{
  "hidden_act": "tanh_gelu",
  "balance_loss": 0.000474,
  "vocab_size": 8192,
  "init_std_qkv": 0.0361,
  "learning_rate": 0.00193,
  "beta1": 0.9,
  "schedule": "wsd"
}
Below are experts of layer 4 (counted from 0) of a mixture-of-experts language model. Rows are named router (the router's row for the expert), down (a neuron's output weights, with its number) and show model dimensions 96-143. Each number is 500 + 40 x the weight over its row's rms, rounded and kept within 0 to 999. Numbers have three digits each.
Before each expert's rows: "raises" lists some tokens whose logits its average output raises strongly, later layers aside. This comes from a sample of Wikipedia text that the model never trained on.

# expert 1
raises: " Journal", " ISBN", " Census", " ESPN", "bec"
router:515519502516590506471541564497487508513571457511374493506536508580466532493480526503457464540521610502472541504470530542447529544522504520495518
down0:476530479494473527467504549544526508513520430545521554474486492491458529555540613568487544436534506514546518496445512465401498508454444506534446
down1:579531467505513443490542492505431522535515512536447531470472550473542534512518485549481493531481509535514471494439490548515498463514443474456519
down2:460476521529499495499520492563524494479487424488501516554506540529440540549512500476537456542461515552529466510486475397521535544438496469547494
down3:454545539483521477525500525521484522541535499521467449501499416490513537530540568548536540482511578547490548525496386542547442518574400466503482
down4:489549479483501425582473508506499517527517536487526454477528539524538541469491520512485467442480542473485488452567507504447543459441494440508506
down5:455509446495511570555482513524546518521482543448506557539498530528450473495502475422522454592514510495566504472461473530439565477504490530488393
down6:471438443457543423490554471481573527568538455506501475530481525453486489456545449497564506540594492484502474543560452551533509531559466485511532
down7:555430511502491435486537548522619485452470449433452435512545499494518478438539568503501492469444482469499498466547498475519470520540488525561512
down8:448426525497494454493531484508484476573479530504456505583478447490553511456477500520526501544479511510444523525456545506485447518495428480462569
down9:554471517537512502465441446478452450567593481411501508475479452487500481505520446473521475525491479473454496522468509484518500523468492504470457
down10:492452519593489443497495570439451543484502395459492479457490502427530496466509487533461496511485460549482522498513556436453594528517481510508525
down11:561521521494426497516396493515440484558539511485463535403494487504533549438420475548483475498567475559473508497503560560542427552528470536490505
down12:439456532510522504517527479488511477553464536525478504489502487495456479448497495482546434551522479474618514574510484477477436475517554507558487
down13:460525509503549520460523440524459452498485553536585411511468473474523551499528450521549529446458573483514546513454440437492491490480451470476549
down14:473547427477488421561499447492490489402505491542487523455493493492528484470482452545536472473456525567466484502452440431505473475569412469540552
down15:473444518458524461530546490464464504510434524458466464431480501523568593523461480469383523496537519514524457487450497520526505536474548522508509
down16:554472550420533496447434428451501433528496482405514465513487548471462495434542452519461474507574525554542515496528539507548545501488409543531531
down17:579486509461496507447486465431463515521503449551481523536486505506526582442479476502488428495521563486528527550483499564460465608540448539522425
down18:503526561499474509431527526517427501484457540500500576511483495490432525501440513496516503494466492528504452450495419537533460533458443507473435

# expert 4
raises: "Species", "election", "ricane"
router:503455537430497497468452489487517567502519438486554447480538460501501509403482561564450487581478537517542472597535494596579527432502517491521427
down0:583536511537531418590474476493490517561520519463430513444519520481551456525433491534544543506486460484482552550493472446525483504469503541562467
down1:471532501483522502454552514507566502523505455487470569452543590468548514561503465480503461483522537531517523487508478424456557450408490478468473
down2:485443537516482480522524565501498462476485490431443542519509464446499471543522512509481537534535519561506507509460509463454526571534601511461479
down3:477489520457519533515462532507484465490421464527496632541490493450546537446453466476495503495593458541524444519519490473583491479550385504517497
down4:428463566534529508493469541509521518450489531511526510505518540531485529546537586468466494452526522476533520504454483466585532516477555514450474
down5:528550537480545517496522537436468454424490496455513529474518454482494486501504479512485537439504417499493544497523503522401435495512581477476449
down6:441544537482500486485501564532462528560580495463475434540468451595533532511552420508485532464506462434570465484519496440471439500486557475509444
down7:485494500503551547541578512561485563518508558491530545534449548523512482539515427551510553481525556431517474526513489536460491509467434565488573
down8:533464441502547491485503467548494441522487587460521558497494501573549543503489528445477485456573467434453523549530551496523452544529532509461514
down9:485509467548514501437514551536507529424506499555503494483483545526523448488478531456502478567511508573450534501481480470467490472429458474455459
down10:452469489487565484544504547488494531452471502504518476518443471510516526489463501512422506483522487543578481483457571497536475485488520487507506
down11:507444472525550536527517506557620533565581452476525429500459557543408454498505509466457486477521543509485533570445526431503528487421531441409494
down12:464473501449557527513472558467470543498590496434462448463513455542517562464523456524449532530545556514517477486519521525499450444475450554460408
down13:537440456526473506481477486463414463526466459569507515549479574529528455509419574512509473398470488509466560436450529509562435489582452530508459
down14:498529555536517456517538519541548502447489495495524517504464441531539509480542546429492503441461503540439536568443442518570544535509408470445445
down15:485467462554469521535520485443557520495532560526464585452463576490538473494459469567483540536512485530492475559470509485469546531425442606500459
down16:434530548534487527439488491484509447559492495462468493496513489561521478434518477493502487563516539477570578542482559456499465479470560501557508
down17:494465448501513471472493560504567548517514498501520465470502473576489487495532536519421483571423463501510490523475476541499514454456533476452432
down18:461502518574467456536490559417521474519456581492531510530439499464493559502487522546545508406452476496500498533481507512521431500534500437550469

# expert 9
raises: "ched", "ort", "izes", "ises"
router:434557456528504487459443463552413509530467482489567553530475551468524433536519492486459488459530527542500528538512580498496467458497451496444564
down0:557522530458552531521534517516455474493467536537483501440498514429489541491458402551458425476500446515529563524528442458438534528500488602466478
down1:506485508500496544520479434520496528472448422479504448564522502486509547480468529513545561467456491549493564544520524549550428490497472438431517
down2:460525466540513477512527556546502499490494528486408450440514446479499516592518554492506578547537491525524552508504449607505504492520558488479495
down3:449459486519493539523443483464567558522545505501546478504414543532517523510480505543507472565564517444507486438552531553507522429467413477439537
down4:503451509591470453507500457501576513473495451565503570447509485411510517463517629592468470444518469572505500449559506461506458503449548485483507
down5:445494508470482461476517478513560530477518534418469577524470458551478511457499452541537402510435528539493462506532500447508454454522425562449484
down6:461449466509524509511477465574494419505452552482500500513468477444546483532497497538430513492572486600531491380507440537480545497447496454518476
down7:457487487490454543499512540523474511489505477532522504498459487500485463536458506485550512517577479496514452519452527426515443528489361511482578
down8:557483441491522470405460504503541454413519532485584487522506465495505526513469483502514357433540469458538479520545509444627531511484431542516505
down9:485434494548443490498459467441433533505490462472487499557516506509423482467552522392558507464472498497537493461526510506410569538464422496470525
down10:445449537466535479480511515493497500521483495461494433625495508539564451526535507498530434479513483590488460499472428541478524518513613477498551
down11:470470461585466467525477485547496439518517463427441419545519574524470515524563496563475471511446482524524497440480523534584564560489546427457412
down12:553439486461510480456474466424556457420519549524480477475511492491537495475516482520524487522500443556556483564497521497449564553583464567488524
down13:563510470503471536510468487512504479497514482514498541492505494522480518462524484509502508549417555593485543476445504580493589439430572523451448
down14:480498466579453518461496489578521603529521479460463456434502534567446552482506481519483553504513482484557555516545459489519538528514491478433485
down15:531488537481454450500492546523566429524541412477528562546472534445457453482515496440430479444495456522522541496445544506483495514593473500513508
down16:449503449453555576566569465579486407474508516439502476517493512554466512465495464442499463405463547492499447557537519523513531470529487502526471
down17:509517461513555586521497548494566468486506494517537425517481450495520517531539501553528464501454583554495470425561493519462513387449537513547567
down18:435513494515461488508546446541516482546525567494504481464502462517493454485506521447483486513487463569491521448503448482454488547499441471454476

# expert 8
raises: "uring", "Species", "ricane"
router:501451539435492493470459486480516569507526443487558447486520464507498509409486564559447489587477538516545474598539492595579531433500520493526428
down0:503551557523506479489518509629507501526501530496476465500504518479485440451462550464477450493492537495496473516493529521491519507475496541406522
down1:486468511416455498555478546472458494497464500509520495493459552497494521456551482541469495467483430510502444436561471448478483427525469522479566
down2:486498524550460494520521464550559537539480450454438478516482476449497475501505543545463503497406502491516441532472493469438501474555508469477458
down3:612528450445471547536439550396497459466517448524505567475471467445563517498392563512433419480524517509516572454533538502453473538484460505436568
down4:497499486485494487579516542478479575560486544563455535566492490493507506414447450463480442468525510495531474470473495554507563445496524515444506
down5:551537424424520559506541510569495488454548444432509521463509533538492466465477522456534459492498437452503555532474531509525430418488483500539562
down6:472453557480447486563515479442471458508487512428481533523503518483503518467547515496565565512583511515450475506481518512440501507549451449481493
down7:474467570498511486512496459531496490536461459470607496437464495542583538455468484526492522492466538488507495459519562574490489471540495523548469
down8:451497495501466439568523496553480503571467558564496536441526507525472554515480522425478549503548472466478495543500516532492476515508569439512465
down9:503420451449517440459468476431551495508484488601533473512493561457468416518502512488421479485480549499569538479434500504440480498471483591450499
down10:490482437500505496485493495595481548543465441540484509494467446536512519433494439469513531542418438537514519467488460538544497469520442476540631
down11:541527539419488420557531544553532466458532521505496524458518489508453438506475547450473509541561473536530541548514541485448528446493508499491522
down12:486587523532489548542557486487564504441500507489451483553488445483551555485530458457534515528471517504524553504567450569501570504505490522535514
down13:492462522424567532464503552498436436526438552455542511574469543440469556474537528455594480427551503413507510498501503433474522459512459468532525
down14:474455586522421390439519514513490508496454513525499434518522598511414510472455497504446516505567591463533500519496555438471528530524502483548478
down15:520452488514479435450481504572504439518487495587484498541523545433552491450493534461481532475562506490506479493501418505435473538503441565495526
down16:491536511425513525547478578493527491493538494495509512479503494485411492435539450493501503432438498474501461428572583468501539508522479514486562
down17:576486592528462530542496463557494523557570610466515490540516587497499473487451468464488447530592469493518455452594524575467471479460457533539467
down18:546475515496458518489526558442525534489478495512505452402516430516425497507488523498479438530463538466499474548487486565489507484506498539552508

# expert 7
raises: "ito", "onym", "uge", " Airport"
router:548400434471413517538464475449582533461429511551507556529528495507463534496470460490475466478520469505519513440399445409498487495540459544556466
down0:490434548651507491483395508521464422474496449520472483528460497543434522521495486518509483540525492476507542469533472492524493494496563461477489
down1:474498419491504500479441520549485566542431456468503540540512520565526399490506523448500465519519501432434525497514479500539453468500562473508533
down2:538472517513541503493478491498537432520529424516593463480460553468513526491503433594511486444471476487535476452444576462492515475466532536566513
down3:449468493429516498477444510523481551448503502455466553517504538598472544516532437454438494493401536520480488579553439465515493496535483524472492
down4:482497506514485485473491495474476491512457505507568501526490554464476515486486482510471501451556509468523497391475540537488525481453502474478564
down5:528456527591505524485462523492494547489449543507545471505505543470543502507480581464548598397541455494471511545456523459468515479518533514476504
down6:459497451525484414483436493434512475488528528538468620484497458508488461464538497456427491437487514539559487466457569427502555457500516553493491
down7:509488489463570488520478492521572499492523464521531531475535510489442564456567449461508490489491475558543483502457553468404571464588469510497544
down8:470497553545498497527495455527455496491494516469525485529526473545538511484441554464524597438537573602488460431482559464528437475476534529482535
down9:479517426559565491507562483460616556458497517545540451486479495482494569528554544497484426537420537496481584505472519559489594468488432494427495
down10:524471489570457469498511458468476499490494478507470471487454534521491526446475602612499521485505432517491428501545460531545569481408513507461518
down11:454452472494504488526477507496505558507539540597492517485482498471500481421497531553506577497507493556480562523485475538508410478510580500472515
down12:526463532474453509528448501435468462497477513572534526485518443435516447485498509584564544496507487487448482467450478522525541472475509501520522
down13:498483476528467548506487456518452566532489549454441554508474514527549457531488502488492507519476540499535415566477467505504476472467513603506496
down14:499473444470532544463515421464547538495487489479535494537454443551529486466529562543487461507556512519540412450535536427486532574460501517439520
down15:502497520527530465542543527485474514486526457433452472554503516488504530501573472521468429509500473533583490453476452548487571509577532487557414
down16:485486533426504493622496509410493520446554477484572450499469534526450492488477442433519460486489490510501509547483510544442581497510500486478548
down17:514496453485512520542467537479484490507480450566531602507465435432575563451550515493479506466545498558563558519536542503516537454537498501512557
down18:481491453455535505531486467490505508535420514413544516548554538530487433534479509530477477547528490505605503482486542453473555539500484551491434

# expert 10
raises: "weight", " vocals", "featuring", "Species"
router:528484519567565533467480520560458396580491525482558538516461463587528541506582464488568448387437487479474433525477471485441537522457508462476548
down0:520474612442496460495539495447511427502573495503483543517531466438551478477487469505501486438455494487455500493536559557504510568491455564509495
down1:593547454572508468545485538479496489499574516532491475566517477483508488462501502459556460460549485438465523460529578483548487423503494447580567
down2:556540471485481488541486538539518518434527546467468507449483485455425445525407544522504559494448569464483518498475500510579422499475492516457554
down3:493487461509466542519503520471522544539511521514542498490501447478577515492465505496445563472505491506512510552524479542492473461479432538438552
down4:443522536525459478521521449480554553481569475455489533586501503507509504428429499467419500407555560475510485419517461562551511515544477576533498
down5:506481450471553486499531463471435522480552548554473475489522499555441498396510492446440492548537454459589553464457510480512580494534467500517462
down6:505513551497433432570433492488496452535491500465478542504521513482491453491520446584466579502534549516531538551459479525532558564431482447442432
down7:415504505436513503504581579468517469536543574431536488565484545626525555496613516472542483447468475464524500511518525448503561518504469529505482
down8:509473445507479528522500492509512509520609508550594486508481547554425494498511638496442451558495519440442501416466502577464509490510500445482506
down9:503542485477497489490509502568526487484484418530486503496507467452509535455487465500440479437521468463498485492446504408434535520564513465541569
down10:484576475458526435453589546481474535539496543500523522521510547477490432475424510486500502527533487468540505455510545483379551501530523456578482
down11:514429533531497520511472470476493530534483473481520466456448465472496548523493515424452514464556496476484512494489501510510460458402512545464559
down12:529444539415550454474448535468442520483507538505544483491474519486483573512542506511534512422493429570546470484446452445471480502447548519511589
down13:541513466525479510526432502400571526476541465456469499464509523518533488488473495476527507486502560474479506534515551524428508462465421443490474
down14:494511519608454495460443491528448520500507582481469451514486484508479481491524503555534547538491547478504492492423442528543470491536490469554492
down15:546527520511530469409563454455492410415487488525475480473434516515539504411563510504536474506473533549512507477498468490465458551557488503555461
down16:469556491450481519496479460402495439521525478462564541504468462500516428489518498532470506503532569483490460451512511560504520475538443568495560
down17:441482468446511497442518518495492482557426456592462464479486581461464460501508536561517511484526569539495526514458601441486488524496545502454460
down18:500509545420554510529493476499500515482505492534507508519471506478511547515393530520455453442572541499480514424530529531477533517499563524457527